config = dict(
    n_layer=10,
    d_model=256,
    n_experts=64,
    experts_per_token=2,
    d_expert=128,
    d_shared_expert=128,
    activation='gelu',
    moe_layers=[3, 4, 5, 6, 7, 8, 9],
    router_score='softmax',
    normalize_top_k=True,
    routed_scale=1.41,
    balance_loss=0.00426,
    balance_bias=False,
    router_noise=0.3,
    router_bias=True,
    init_std_router=0.0308,
    lr_router=0.000766,
    vocab_size=9671,
    norm='layernorm',
    norm_eps=1e-05,
    tie_embeddings=True,
    optimizer='soap_variant',
    lr=0.00385,
    beta1=0.95,
    beta2=0.99,
    grad_clip=2.0,
    batch_tokens=65536,
    seq_len=512,
    train_tokens=339100000,
    steps=5175,
    dataset='wikipedia_en',
)
Below are experts of layer 4 (counted from 0) of a mixture-of-experts language model. Rows are named router (the router's row for the expert), up (a neuron's input weights, with its number) and show model dimensions 0-255. Each number is 500 + 25 x the weight over its row's rms, rounded and kept within 0 to 999. Numbers have three digits each.
Before each expert's rows: a language model's description of what the expert responds to. This comes from a sample of Wikipedia text that the model never trained on.

# expert 38
Description: Table rows and headers. Line breaks ending table rows, digits in score and stats cells, and column headers such as Votes, Apps, Pts, GF, ±%.
router:456451479518507526496458461502501468483467510507487507509509515451497526498538528489496450502508505506541474517465486477549516511489475507553502523495511502561542479533493470496548509469506545515502514500450506512535516466480539465527532490480444498448484519503525520488497482482519454505463470465467517531479513486522506487482484475541458499480511494498466489495516503522502525502506534479551472553502488473513512491510533475479517479509500521523478507451515496453500539491477522508534505503490517499510496513511496475478519565494487522460464478538491482453444519490499534489515511532517459498494477489506519520488537484540481493468478465489482537514507520519510489523478551482504523526557514491502479520492479493499496532501483464511541494479456493465504462457505500
up0:502511462493550520530497516495499527547505500472527470517479511498458478510472486513536490507501478525460510513495478540548536493555510487511525466485508483489497464502512507472524516460503503486506497492451519517542463508493494503505491495503500546539493442487473508531530504525479574534462486533492503528502449445505492512479498528486530506540488543540482457566497445467515518521492523458506501528550530498498462522480497482483483484514524514518481510504478490502491479491482531495484537484541460473464497501486515556489497454490511493511517497499492468533490509443509534475479516525498511545494444499496506520495466506489474489490444453480496489516472492474512473468428489490490516464518506522520510496520501494466521514524482509493495489483510550525480505515505480
up1:509460438491530537518539568490498467475499464496518501494530502532498468503513491488534516497482471498499478542467516479496517495501491464486499500482522499516477495519500457483454479442479526504442509547519502519440540539503500504500434488464480512451502505470473465477513523449493502524501510487501550476496555514479509529497514490479490513496504529490493483514488485472476522556475512493500481453473523493525519466512490527500495496500522468533455517491510494545503489476520541522459496479516472497509506479537474486533506520503495460505500510496454510496500461517488489496475549500496492502540503482483456475505502529426503465491459470509487506503515522504474497496446505498538510471469523515540499548472526471479513493489520543486514514495484454515511470486538485
up2:520503492447497450481472477539469526500507509456457489481499487497567502477519491515521528525490516547496529516509505490488518528476507500481573513526486522427504542501535516499500501497503478519511508494534493502527534463475488539505519480478517503515520517512542505511478539478512475470530474530484506498482575512470503477522499487498471483488498507452513473492426509484463523495467514506525498517449478529524512515496484489482467501489514497519482471507496494526531471512482537456557520482483517511486478517506533475463500465479495479510528532471502491545511506511522471454490467467471498503501523495531495472534501491528440477519457520556537485488468490499503489466486518525507475488509468525486536526505489458526518489510503519501466487487530477500561507483506541
up3:491479510530531524501517525501496516483515504496464470504496495507517456471541495527493508501495457520500534477497493496474533532533484545509502485563464521547519498478466516497520463482508477520473502553453432490543495499488526500488540514517486532510499496525462475499503462501513524487507549495522471498544527476514450483479452543492475464540454523500508481478523496459482476525525508505534494487523498487510539522504496537507490517527552493458508470503448445515460521518497478537472498501497490476508496496485497467528527536488471536503530488504468526505515500481477531513541500480481492490517496519483512495498513547485501505503514495496520481432527464552550514490512473462497512493506542500518491497513518481504465538474519492451497466504500490481496447464547468
up4:517495469478497523498509526528493481506554427498516512502524456471503496503536482493443514420496460506528489500488466526520534499477493484510458465514471488546506518542480455504508461504530491509497469506504497483493489484504481529529448492490488477499491527450534507480530523527500480541501495507458469518460475522502509464496514521486508498533500510506498483483502510505542484458515503558532530519546496548468512509482514513483517553522478542494526497511506516508493488504491519487479496504508516515430508505478524500511500522486519492565477497547482441481473493487464542507511497507514474494465559523502494488483520464537505489474516505478483531524467458456483536500464471504472471502527500486499488541495451498485497523517478526451488468516489501471462484506502483
up5:545466499483489537523478510460549519518469477507499512460514541504535480487464531529485497513506525485495495530505522471476493499480460515480487527482511474500517489490494486493478523491497468508462490480532477443482484501531498494497519488479508510499478529546488469535535493549521494512506515489514489514531556485498529492536507460487579474524521488480513507481515511503531490556497523476539516498485490504545526505495486461458480527465463498499514494501541503523513502537510519449480463486552495505487516483472489510508505515570487506496499563515498512490486505489482468479520510504507488525477501517476542519513411521491516519452553520501540514524520469491498479521479464503473498490522480519509482507499488476506475531455434486471495514532494484490501505528441545
up6:560470452532521471538489566546480503498517497464477524501555510505477503487448501536494523474425499500520515480544485532492530505475478462529473512555538532430469443495500512466496470479509503504513530536529464515488494444492514502476458436522476491504489520467498510468516516553517475524504525523527492511513547471513524469473475533513472462523466463515504502502482463501486507481505482512483505457484511493509511508507547497472485493527495519544490507502476478524475494506505546496509489463512476492489507525499540485479534479512496514473496472481518465514498506504471498540489503514514467553465495511484483489505527482501517474476510502494473480496507504506457535484492511492515538530539497494476519495484491456531481496501515525490488520486506517513526447481480503
up7:469535473476501485493517546474493527551508468490533499496499507501483517494467486549495512533463452542488549540470517503504488495514473480457484485457492475523428502468485537529482501485489510527539509533500505489517510527517483494479487523489486472521481525467497517495558522489485524545474485541497547475501540531496461496480460500503469459508541460497489525470485455517507464512493516497467456481503475506500524517530508519508489477487443491457475484490505484495465514518508533509490450457496504478533521484460471464514497510518520531511493503507483485512493546503498513477501477486500497494480496522489532517508511499482494459444482514520544479531521489482534539540506478493530501528523495510535499558475505453500450493520500513514495474466538488522516453531493549
up8:495513511521500470495498489490481519492494462526531471512452490462502505520540490486512490496565476501477447528528548511521509475432496498492482459485457483535493501521471540480503502504490511525474484532472498506510491541487504513499485467507498472460510531540496517473530479485531510539546471486522490474525484494521503501461517525520505504488506458523519518506496473510473496472504525519537506485461487515427468457465554507552542474485509529528515501516502474493497490505518518499514454512496508530493480515516546496525475526571483498455564498473492529498514500519550507506519497516522528487511477528493511506446496465482504505524509479499446522532476529494501507495516489494556504537528459536523520512518507488514491494511516531503512509498495502418484514490506449
up9:537478534465489513491504524499491467552535479470495514505452532484483517503522496492513484479486513431518510499491506462486541510488544496520514471486483474470493474493489497511488481506495486502521505431458474497535462473540489463505455519533518524472504460500529519475486445486464520514542489486537494493506481508510499522479502518428545518528494481520488509487515535476495527530475531534510526508510492455497511500463459486502452501510481495524473445509526507506515531493540559537539476506491514471469490502472539527495519542511483513481499497522506473504504478470474476478500520505484519503553502556508534511549470520494486551515469475495490536483476511468480506531531519518497504513468494474528493532497507518489465509496554461524516506483480524522527457481466499
up10:510477514498466518488477508485499492544521510493528515515477525479502527473481517500493493492528441479492498491495509486501521479538508480529494489545434490503468450537537528474493465510524478500502528472491533494518500492513501508517449476486510531479517476472480458506519437488507525513471552492536520471499512476483507496472525508481519530497469512502514498543539483483493455453496523464565457506516484509514501461462533516507479447501521528497522497504522491496487508555459543440478513521506512470530501482491546514535525507513508526529496511499502518500474516533474476489460516486531477507488516498485487453520473546524489474499559529500508501469555447525537504485498513503496508472521503488484498543438463494520492527510508527533543513519479524457482533497505483
up11:521471490473539484473480536479485474516532500564538503514463539511482538532518516509494466522531524542557532458492484502494481508507491494500529472527515505475529494459485516495518504534514498499508528449471537524529547464481463513502454481487470490481506536523474491498522497526538495515484501498494537519484488481487475513486514500546490479500526462520470502533529457489482481474529480490533516495488444530508505503536516466498489519473487505533550525485478498497513480456475498521521516523516522513494504505514522498470477532481488538507470469517519491511512418488516492518463528474503486524484477492444513566517529459524542477485474495483540519523516497512543488488489500500495466499524486473494518517547452462491527514488487515494543452489507490457473484466534500
up12:480486489480491505522461511492503489490486509534513465449442516475503546478500529532536468550499495506524503535471463476493536509497549516503471518514543494463487521504490532506495480498478471443524532502519481494474522530509470503464478469504512548515518499521518517468495564484501490484503474522530532478494432490518543503521461500518559494479513517511484492494561545510540543520483507520490498500502499481475473519524506504530480485496522495458515517497502485474501509501509484493496496529401502532498511502515480492470468471518495488462469521520505472493502552510475452460467494500466502539524504511522469458468519486515505511538524525507536481496521465498529532491470500491515472497535517474483481506496492531483493483463512502462499492494499510439510468550480484
up13:506511514505509544491506491507496509474508476477487480507508485478498480499470510529537533489505491504521489480475521513486522509515520504483524474488497441472480520507536491535482502441540503547512507462517453511531443448495523439473499549558515483454511518478478453519493524516507525494489508491499529477471508487504483463527502489474474469534466505483484454526510512513459500497497503526525500541451512506516524522503502473445486516514474506497509510504476486557514499498535517478529495489527483503491487533498473480500501503473475474533489488491556501485503513498510524514520460499490499517547485494492531492500485547538505515497596524463498512513482491519474522508549531467498484499499501501478482477514531517511491558483449500508527525492528509549491539426498552
up14:484514493486501478487427509468470429545488474526472490482497537524485471493532470502520540478501504505536535522499510479500483518531478503474507470541498496519478494486518526509454472510473539497497507514507538468517467491488525529480493501515521458492513486560509549497473533501484469488530511460525497514439489481454520477520479497532495498501521524518464519500523499528523501551472514499477505543503507533496474466464428478471490502516494510502504503505472497513527486486505502484512501500502517489482533495484453499491499500500492513551474432556503534504439481503479491527483487493521509489481502461461500500518489520510496502476507499482484508522473478489534488432492525527513471497507508477506517535473481502516452560569500489546485508509494508447456475516517503
up15:503522504499501482476472493472505512486519521509515507473500503510479540481539484460478479511515476509481498531511474493490488497481465479535476526522504457484505516501463469490466500477528477519515534460497488493526507495443508499511494507486483543474523492479449503500548462543481504466510528480509514512489496534482480527459525529485528521473527487496466513456517476487491530505506523457505513494501475468511546509494500476505525489510533461511474499521512538459493549584476524521531492493551497491504493522488516531496463509544517545499516519505518567446453481479492508539492450485540483484506474490491499547527513475516498523522492534513489534498572470491465505540504537546455463475511476497496455513515483483518486525530524485492520487483522503502558519519519470
up16:534481480486531562489545517476496461507482532509521456471517483514499517529480475475524464468506516511510521520500459480524496488522497504503561459537494516496485493484481567498508488476527483458443487526483472479468492487501528499476470493472480485479461511554507484519523515498494497505513525498480497467507483494492492508502501441489487523517494554467477499447498496512504533469521481488488478484468497481493494465478506507505499458543481469508502487561468493497469512518513499445557474502522463519529509526500497464517455501527485525447477472538481501477511482522456506499496463525482536494518472500506468521532523538473479467508511468498520479500517472501484497501512501494459521533486509514496522528490464532482495553499493487512546568429501490481497520476471494
up17:465488465523459508514491456473517487504526505537510480558486496448534493497506550517504521470510489463482479482557535447521495504516508471473493494517478510518476520477468454476504512392498479485492501531473475489497466506524514504502522452510534490495520507479501508510542486492495525472479532493517498495498444476511502524510527520488468448526537507489503494517532470508503496519477513509484498453485501514504514492496526493508506529472530478505480533553479474516542494534490488546493483489485511480512546537539506502505520475501462501502490481488518543540524503500515533528505501497528493494512463476537523479524509482493488472504490509498480517501510528447451519499524532559487560499472552505515468542484518533509521478494450496530521467464504503524477523481487474
up18:465483498506542517507551475527481503486503502488511494501453551536510427511531537498489510472532487534447483528477499540474479524499505470506487505529486507499494520452502503535478515510496474494480488477485545503468522465482536490483458515492533520513502518465514528525517521479523538517514519508576467510530520529571491543502465507500489476456475466518521495473478528516483454499498493461470491515499527536520495521480519540487466527473432492484490474499513475489511519526494504479493499475432530520483486510555523489476504500522455479516516478540539493516497524505477490512511502514519496514535483466483520508473467488522518502558489446492505540465517530502454520494501528500530509471517515492486519517518505528507509531511509479532510487507509497462526530519491467
up19:498510492505509513436469454501509472516434465507538487512488521462531501510546503506541518457482494514489471493436507508517496510490494502526513506436530460489471522462485537457525455528491510492539468488508533546515522517496503498526512521548485469532521513530483494497498463523489476491470480505465512489530507495508495530526499486514509495486516508501517531502525481526568506483526515505512524523509516488461495488496522473511485473473474511483505507540473459507518412496555467470527474516519503504499500520520495493501466501484534474491516466497510515498465543511518455526510531527524470510491510523498547512521506476522511487509464494515459548524493519507523483470482505498520491560497499538540487515496513570516468507529467527503504505484533488521495532488545480
up20:490473506488486501505503559499509482508489497541514539496481574515503492542500497511515498505518498525478505501493485498516504475493467514492485468479516507498490521486500489490502475471469501469497496508490470505543484447507483462506481514485519495481488476486534515503532523483514526506490512547518508492482495474494514517487485512508498502479482489477442533490547520442448477504490496449481519533476498506547458538486480515493504490513511508529484470514542510492501523485486495494498506447519568483448481530503482531468504492522552521486470500449499564456489501463510479547500478561451554540525512505509527484481488471482499481478537473487540493531507503473501474450500445542504530516508513457464521533493445468482518492522541480488509498482509511521496471495517559
up21:493506486546483495510507506490498504489466496480517520512453469557481481478521534459534499503501416456533473535500521465512519513492499515543504478483515477491486505496523507499531510508498500497498540455474538527498521487533515518519498499472506534502478495467499511484451519504501544496507452495533468512505456513607470528483556466510494542505508509528555466449511481524502528513496498529518588487454509508454464461463470492512484482491477493495501497515486495516492510491493511496521500477479460497474500509507480451515480497469484471460501513482493520485526549523540470491472520488525459534483473476507514499514501503505492514499466514513526487489486499476514474464532484491473530512515551478499517501509539498496503475486496530490520468516510516482468464470528508
up22:496493507555513479501532490484483499441482516499501499513513520467464520551489487514484497513515482499490457484488509484475518521450527503486536468491530522504495520482498496511480553476481543556501509501496535518547472534512517490514496477483475491485524523503482474473501484515506489448517508547491476514492525482477510438495548510497478478476469472488482478471488523466536543503494480511503532511512510492489481512494501530475516459489515486500490476503538457499517516505490489535500501500437495499505501484505483508502480504539513493530505533533541516473569492497520496533518473524499455471479457486464456526502532494508488494465533472454489516477523477481495490485438457516479517532474494508529458505457512504447492489551506552526564539488503521490539523548534507
up23:468482536543477450487500493470475445482496511479453528481507475486534525507510489531522497464510519505488497486542543542514530467495487532497520469507524502501459512543498470502487524440472523494471519456519500479521509482465484502474471497477529530509491474464502478525575449510518492523497488543506447466464525464491526514517470509473516521487509509451501534502502499432483503532483508498529472481500486542518500529480454496504481474510516514516523496525479470524480457539543465475531503483514501508490546520512500495494496500497472493521501498490501528471470515531505484485489529506499511506526509520489488493464518529421533461510533488488530487547482493496476512577506505489500507478487504494476481482491492526511481515551532488484525511506507489497549517467462472
up24:483526523516478500501443487517442510487511494500491478474464495491480509525524526534508486491461473470484471565513511448451508463516483516473482477476456521468472503483460471477565513486503483485512496518462501507502505524490492550504512527484504574495515468513474502499475491493482495504457525461525534474475530497475490504507449551524517502455508491456546497505476490487512488469512519508494549455533486508500476514508487508509491510509518485455477472508500518488510469522541492526499457498506533460508547514490468494554466487502475484556498525494509481484489507472539489511466503502481524558533558467498490472497536510469511521510483510511486497511517503462465485476538482469522509484493471442489532526503506502531495522488481498508544495504541500523490514485518542
up25:523495549497505482453534480505473477486537530506526513475477493463520512529518486450497509519525484554508561500502552511486474448444491502504500523520506505534544461483448492480492502486463508481517516512520523480505538499477483560518520486535481519446529486520530505478502534486540501489464517473448476529496468507536491477548494470498499507479518548505554511493477487451517558455484489463471516503531469501525507504558481483490552505491516483489514559476487478497475492471492528474535549486509509517504525499506505513511507462463507493528458517512513487447533464474512486529528492497520477485501483523485506457498483518496519503487514493523527479514477479469534529485498497514490507486460473460516497509499514511543493512461471493508507498527489515498469522510531493
up26:533509503490493522465509506539493502508526483470467503462498519479487490495483479521518513468527494518487503505512526530510495487507491491500460514508461525495471488459498509505556488481511473476485506537488533519495485504436517492504515523489528501460555477465492472460501491516475495463450536483432489515446504446490465482475485486469543495450463487455493484470536428525536471487522503508496521475521503515488509495512504518511476506467538499480504523469528519512501505494513510470470507499527513509547460518462460502503479456499493510564488548511476503570525466489518501477530491476534482501505512528469497507504501513543505507495538507504508531484487500464516435515503529524506537522516523479517520519497505525490515506545510495493487524470519558506486499516426501
up27:552500522470495493488485527489507498536510463466517513487505487531480509541548512532477485517532532551505494469523495491470477517488479490518518486483500520477510485484555494490488478505488471474509506492501504499503525473555519532495506466522487521531495499480494508524515537486436461502470490533541472504470505480498514512556532553467520508511488488491478484470523481520521518530471513498504496454526476474501514519496511502457472506484487496490500477534501513520480511511513486483507502471451539516548500463501510485514484503495494530482514529504542528534500508513510488407432511472516489506562547462515513490488470477474490480544496560535468484527512491463498512511526534508493566513498497542537491515489482446496518568510497499520484523505516489502509509461523533
up28:500495534510518518532509493510500483505483483495533484451482448499476525493474496500461500517492468469521498486511541546483525523495479503520505492496481486536497496520507511489507535529491506510507464455511541490524474470494490492494476480481462565525510480532520489576495484497486494493506478500492491562512459503497505488468550462529526496500533469516531492494490489469494519481476543454505479520486519466519518519504518493445498518536500503520503527530493484501495484508493494507455520530500529541527479479514469475495513506490510487489542468510463543535515496471528528512497479509539502510526472546501499457494550499422520492452493538473509474572525506554492474534507472449485515494486511481480507464519510522525481499477466529432491465502549498477494505508470491
up29:506502524471469520534515480506500498509484460519521556501498458520541494453486513507457499497451508543477515493510510527498512461447494537500475491499520493489515468510523499502557534470450508502479469491501516467562509427520537516462500525490517496497489477531502499509495524491516473489478546514523493516505483513489485487500513538530503513495496492499536500448520500488489497515496498510481499554541544507517524482501512507490477507505474467520492514520483487524492480496538518486469478507523535428492497469495484516505496558481467521478456440524522499521519463541509505520460460528529469503484524542507503549488471505496430539497502515494496520522487476517504550479543462491445470511500475556518507475501524538528485494480486526502497518482471519521532493502487484
up30:480539521490500492449498547499548476512484493505511474475471446542495507482473503487462505551495544511537508494510495503513541502505472488484514500492492505521469467466524474492524506527515447454532500535448539522509491490454521509491510584469492513485520537493485490481476484531487494477546466478476524485457505446528499507498478515505522512507440504510521472484494521498515459491528498504502492459523512473492490484497551477516523537473517521481450516502510478512486499469440508500485454503504529525540444541514504479503530500505515439491506505510470502512513515535494494485481499503488489528502470537517505542502483438498500472561494535514507499491496487456512503505484487503499512473468473516483507525500528502458514501549523525521502501500514542515499460447521485
up31:498472480517519509519488491512519488485489486490509531529512503499451502510461553524460522529492524527483501528498474453498505506421494482509546502501505507480497471553505553480499509460521538523540507499477489539523524491495520547482516496497490479485516492540511510505449490482504490494479515500501560519512490479471490518468515499484510502517527463536514517509521487542464512482495554484489506545513462538501530526471495495479466525483490492511445490526498500453493515503490508499473485483489488496517488494513485536489445494502512488527536501531477479509473516476514514513503485447487471464521470460494521458492470501454511466487502471547474474528447541517502522540523496451514529489558536515529470507490523461525518537467545485497470514463490468461507472483464518
up32:491486482498469478493493535488465505510454487512495521461500521489486494499534514500555463538547460508523519508501534531485525491462472583524477503486506512496519542501506480499505501497475504517507482501504490483539520482510476520485491517491509455470489502517467468516502475531504479485534469444545513523514511488477534461548499524525496479484497475490464515493493523501509530494517517501460520517513502515470516477489501522498487467505502482495498442541537499519509490506529507497509500522518504509528476484481475473548540468486509530467551523519477532523451467473497472488474519505551493527511453438472481496509531447481525500461530510535457523473494522490479547528528483486497548519448499503547502525502476496511515516479512539456525516475489495475456516546484467
up33:522492502527486494485507513519502490506494524506557508481532508526470527509530485521504534498487440527524523500489526498527510504492501544509480475479508489460470450500497531447505515514471512500504484514480517448526531554430505466513485519481510473492527497476449533526504502528504440524472474541522491507474508523485516509491495479523482474516530506504533523515500470520513489476434483492526513469500527535528498512479447471520518494517493505554490522549479541492509533510530518510490461528506533547499489498451523508498484532514445514480458506502489516517519475521484502470520480518506516520493559413487510534504521496496480453523495527502485492493489497492450506541497514463502497499500511508453492516471495471469504491521510557508488541521539487528533525508517503
up34:493513503508522495518504535536578481484500466503529550482502481487521486504485494516495507462545486516495486507539499479550507496529491497518495479499459521448513538480483527465481546521527489467512498492487481524527481511525430475514473485503537551493512478466459520493511507504474523487503516497474486475500510485484502530483538524466469504505504485524482433511526454534488518530491499500525537502471455494499518497471489507491483476523474439528503460480513486500503519522485507535503478463498452515498443500504472540477510533519470494530488479488495497522485499479482507497515528476438504453459526550500541539499534531564511560477482532504514516545503482502487500481499504520502530533487474485525454505494527507509503554519502496472552514489510496481496469487499490
up35:507478496489546522455499501489482506469518485462528541503485522502508496515530510477527527506453461525507490500529483494453539514542493505500524464516511492512461498493481497526462466494507500491513508566482500469466493490472498505495493518489492529475494518491464483495535506500479502574496508568490465499514422491522553554468507513514525478503526474518469475505511532493469477488496486495542497458533470483505485459517457502474505482519429488514522506463532555495559541470501510540485449496527469520478514484469478508501520493489493508485496530509496484443508480518521511510474470489519452477505507485528522496483492478524517505473481512476477547522519488488492491486515471432507540514458487500493525466505497488509470485499529508500543493465475479519510480531503488
up36:521501500460512514501462521465486501497486465498447483528522489509478514521511539468492495496464519508565523467518549475478516460496516492508521487471463507482574492452498551488510513504475526498489501484536465477488520485499492493488550528520463535526498487503488489520491484485503489496536495536497541485474520512504523491504514511561524497476541469476496479487500518489547515473490437517455519524549494485526475491495482512470483507490521477481516522463483534498510526508498486484521541513545505511490495453497532521501527488498473499513494468497438510509489493489503489461505514476450462495499487509510504492512490539511517534497524533520478491502446511508498519549488511550501531539557465432470473492569480519511484526524483490503500457498499538484474493463486493
up37:505533455487550461504512485479454498490471535475483528497514497489519500514468534499511484491505506506510488502491520533507494525482469426515538523531519519503459477517497498481467467479512502499548522496538517532513473532530496467464528444515521514495497551479494559456478504560496501499528450484527460507514495462484462500536507510482507506514510552490525482473510472495542478480489512478482509544550466534449499500485470458519501502504491503446499486481456515508504511503487554538497507507521514504456530457497525546500506513524499495518511479478520521514574518547489497507496486468497519499502525496495495503484520505480466510504509499488505483496469500438475520520517511483491565522525536471470498488490537507469477484512469510496450473515489493497512493512509554
up38:495510532470505463529516481527450513456471537539483478491523497525494458501510492512475466483527522481517485507493483477528526495532539529512497508544528491504501480503454516496502502493532532468521537515504486482486455535462481527471512486500513488492487486497452518462513515503577522525537511561491525519427531482482529491505444462506448483480499500507484513524449526496494489556505522534509519500517518485449510483534484489502486454466443513520492483531537510496501504518536531469501515484453453470482531504507488488499501504491500511454504537505481534503494479502518534494494472495500515492492502510510476505503481480455488516461488537528519528487524561507502511512505449512512501495512545467534431477494505465496487465526470520499476502502512536491477494507517492
up39:474502495518501492492491499475486521481543472486511484523485478548506472508510477531478474484528535481515525454485538518507504474480503523504501502462474504548505539494525539504527530491452508505505505468459532485526468498495509464497485512518505483512491484488521447496494534545492538498534562500516496493535541520487486461503486527474480506505536458484501537530515527516519455477485457494453547441485523529475474486487515474488481456500476509486431527528520455536484516533541490479497518533530549469492522491458507498461489512519525508508538540458534506461492497484492509498512514472461502463506513525506556506450495496478523479480478497485485508528521463454518544457508531491488527517479464480500520508547490503519510471515528516493518503494489460514489479493474523
up40:507517446563513504482515468500494525513470484486529519478477491504481494448519515481496536481468528503560512526481500537510492481439484563476458501515537472487520479541505504449452527507490518512498489544487502510529516468455492513527494534527481520514560506504498460475489458499538475484514433469474486496475532467545464491462524521469467514521486517437482467484542496501528526474486513524485476453486494532506499535505544498479454473476490521511509523500466484478517479514464479520498500529492468499488468455503499497518496510473498506543499522504472504488450501494481487505469494491499540528516575487480507515507476518510486464481502479507501507502468495457511496502506501494466492508502506502528520514509541510515479447467500492520513485487520504519515450503493528
up41:480522463528460479505488515504437531509488498509535486511518478494527470471536473490509493532512539490526472489465538510519502472443492518501476475493500502548484494502482499512515474491491493494438489536503527498472522516485529493486491451518524476521492486526494457474478475541513514508520505522479480498492494483534498520496472481510475536504483536503524533462467556470533495530466490490501499499452502518559533519530501493463476508518491469536493476520545494458454479481506494490503516479446524481460498540498465514495514481518451533506502522494515498497478507496517524497490521498486523500557499533498469492499491453465490524541515489544526533486512473539551541492531463497438527505512522500494502488516524472465509469517463482514534507501494516540514484520580514
up42:475476544520507436494529504470533475541491516526477515484499509545498526535590498496470517464518465491475502503518505479508492481521484520493483539506480483501524520473457457459496469497529537479439497476492530524537513515504490506490529510458444520505460499520491486468500457509501487538510491521510493508484490471553471527482480544439516492494561504501508508524513509515501492503497499498492529537479509518502469530503503511483525474522590530538492509519475507520517491494472541511498510526523526492512486517540483495498515477500518507526492478489476514524496501476515498543545453506501530480472492474523511498455492530485512506453501550499521496516495491541493501515487480515517498505442496503506485496532489524528481519524490535502484549494525429539489496541506485
up43:465551496491524498512498541502506503509506511489482490480496501521507519503486497562484494490482501501493505500486480499540532500492489487495482517487530534527492495513460557536531495517543476512510469497521520467497473491519522470515480532496465497471453547503471529480498516516489556519501484493477487530498508487507506475490518479503521506514520479481515499497565527551522498431510499538470490538503504547495550471528503451481533561460508460480480502472484480495505494499541455531457502482532545510525525473449504513504483505520489501560542485489464526493484502498439501445543489506499478511501489513494505484474455510526481522523520458513517524494471472477514476452494445519541524504479486526470476507492513515508519538489514442485503504525528474471537511501500468
up44:507517498503446509451480525555464488489491511506558499487518505456460472539484481470512507513542500542509464542479516514498501532467532497505502499457446489512497491468495499539515536442432490536499491520532512501483501455520445487463487480488510467452504465500513485529473489447510486491511516539491502541486487491487496511504559497506490506525565510522508489515506509521497519482502516511516526512464511491474498491483481517488503496465493535492504503495494504487454527478489499509505482481547441505506460482497520522507492502508496501504534465501502505505534540493482518491488456482508480520507505509473502508531483495486504506480494566522523492500518492504463509478464464466499485548522465505458556470494447496510490470497526462494555510482475499504446507539525449
up45:527491486507546512527506500534455494493539474454505521505508471509486476493488542475478490505504524473497481475484510511518484489480495450506484516480522472530505465491502505525501498519492517485531486451534545489493532525507523505446491491492516535528526473504530500492479514482501474521492494490443528521531478496498483551519500559491477498475446513510501484510501491516451474503527475430521527465488491496526501447442450558517509532484473489516522494487505504495486499480506522497488534492518477531531493550482498521454486479477562481464509529480510531485480514505526503509491465489542510515470512504466507478485493475466490524485537520502486471474481514465556507515510497537547519509520560500499474472528466540490479546485479521519542481482501544458458483508476501
up46:512519482524509508573491530496448496479502494521494523511492515482495493487513524512478506509481513506485465551518486480497497521491551478528511536486515493521475524486465511495515482458500545509539517473483452487486482492502501517473466476510554515477500509510499500565509523474494535552508469516485502531511529515483543500474490472527495501523473467513530496516517491497558448467484547481462517508479526518501473566471533540482508516523466447481474485512471479474481469512540549518448529500502520505499503465478480475506454522505516486461535495484483499483490502511500517499539468544469471526477481505462551498477509498484496499526478468509510493540500521500501455490458490512519523548503514541465506449480526496498512520508465512459500547525515479491509500535538478
up47:543513484520556532457513484469473552504519514517474468507509493502512501524500472486515453508495497526484489489509500518516498503514465475494520479507505472546454493515521530522479539439510468531542455476503461504492484526472491507498455490501526501471472447508457476531502535514524506508520490547532509464477493528530514479541501511541485506513528502484481515498523459494493502469518512484548504531468496520512527467503461466496454487410467518519492512506455536513502493520529515497498487519444485552455472484473538488519483469549540497493517472503485491493521500492468466480485489531501495514514512547505500505520456519518536539511473479538482511495511518483527490481529475491494516520501473515482504471484508471471522448497458504554500505456525527492505499497507513
up48:546495498514506472548488480475513511519494460522500522454508479465540490492486494495566517448514492463485502513524473535461505520476475461476510518503529515563496470492490516504522535490487498506498496482515492529453467523472482549504499530455473501537496544535486497499477525500475494529505512487478524432502511500520500473441474549522468479522491523451416444470482482531495498550504459511503494483472490506515499500446460505489494557513511480512538513517501523470539512492500497526511464528529463503462501481486503515484470533550466536487501500514499499482460476529511472529480491509497466491494498520489510482530458508540496502524528495487479486486491502519484492506510528527516475542470485492471500486486512505485522520475518510492515510472497518491562525532521502
up49:499550465533491461529439494457521488479497535516489499512527468519497486485531466493469489529488503485489489528487481490441523489461502500507511508533542474495486484493495515482488477499487528505507494486488530524481460505492492501551481478501470442504515479471503503511481508541473498485530490529483538486470510478535487500499533470545479509470492544480528527479475518512511506473481514484522458502516521529490473450525518544544510504500512469447527467494535489540487503504480470496490527524484521501488502473512539513516500491468482501475523454470474497519435529488537522446565527542514479518521545511486524528494491495507482479523479447474481474432496530489476517543505525498548473500491484506525513500522513487541564469483504469520472495484505488491489518487523480
up50:485496527480487477434529521506495550455473474501498489519502491462514489560522495534478488497518507489489509514445512509486502462501540519519511526493538532480468485559493523511537500506535508472459526457494479495515523452462514489458511500525496535487484522538511541534496492523483505521511501492509484474496499488564520490522503510486493485445519500505528526496516479521514499506506469453517513471492442512529470492498468500519531522531565524461493486486514512497481480485502499493513464508490535504493496513517520514445465506516493487508466500517553511492496468456510528515464511507495498486500449495514523498505494529510453550493502484456488487520495479526521503532514514511445451463562496482493559543513510502481456511500497484498534495509486501500432484468497470
up51:532506489494497502510478467480520526568481512491482525504514493463486444489548460475497488518482519511524476549522480506442504541460460472501507528473464496482507507532504497505491440469471516485517487477503522496513479512537488509492524445494465553463487525523500490507477528496516503506465457527553474550495503501530527491511522474503518510472525459514464532495511491501538505503510542517451469496497524523503489506483482475489501513493515523543523477436451438541513516478483483515516497435524492491455486523499476537499529463542509528522546520490479513517518506537531471499505493554462466530523516466489496459529499489512513500519490517492459467501509497480470478526492509499489517493537500496469472506528472506525493500541498535502484462527516525499503498511493509
up52:486475510487464501550513504515469505505513525495491518523488491501489520510449538509519506444503513459527496460545504533466514501481499484495506522498515471491518500464508523486547542504496538490526513502522506496520496541535490477513505459524517500496498458478482512466486488504472585481461546518493503521471515508493521502481501500524441480554439484506498503480530542486488488479491542475509476458528494483490489459483536496452503526521433523508524466458475520484515504487511499478462509506466516484531515480554496488496512496490513488538513495449503537500463495506474456484448484522498517518474515487551496503518488490480500473484443507534505468538513514495509547540489478545500500472542471485508497499481506511492503514477535518446495503481461519507521495536464460
up53:531498510507510486469518535474501499493486555494454501494480554478470507488486512489534482479530492499470528442562467487527515504540479491423490491485519508525513492524463576498505531496513514478494529532504493500507516508459482478498506506474516460505484449445499523481460492488530491479494508512447474511532497477472516495460459493485513504477485504532482495510521520496463519504518511498463509482468535480533495521474511501531496474516484538493592543498517522519524473435500501505448481493566513506494479503477470510510521504443469540516532513517463509483554525499519529520489504516458533494453530490521506466497474468482526494534503545512500503507480473520505527499503501482501478530503512491477499516479531497498498500534476508490495458495489479494489492493520527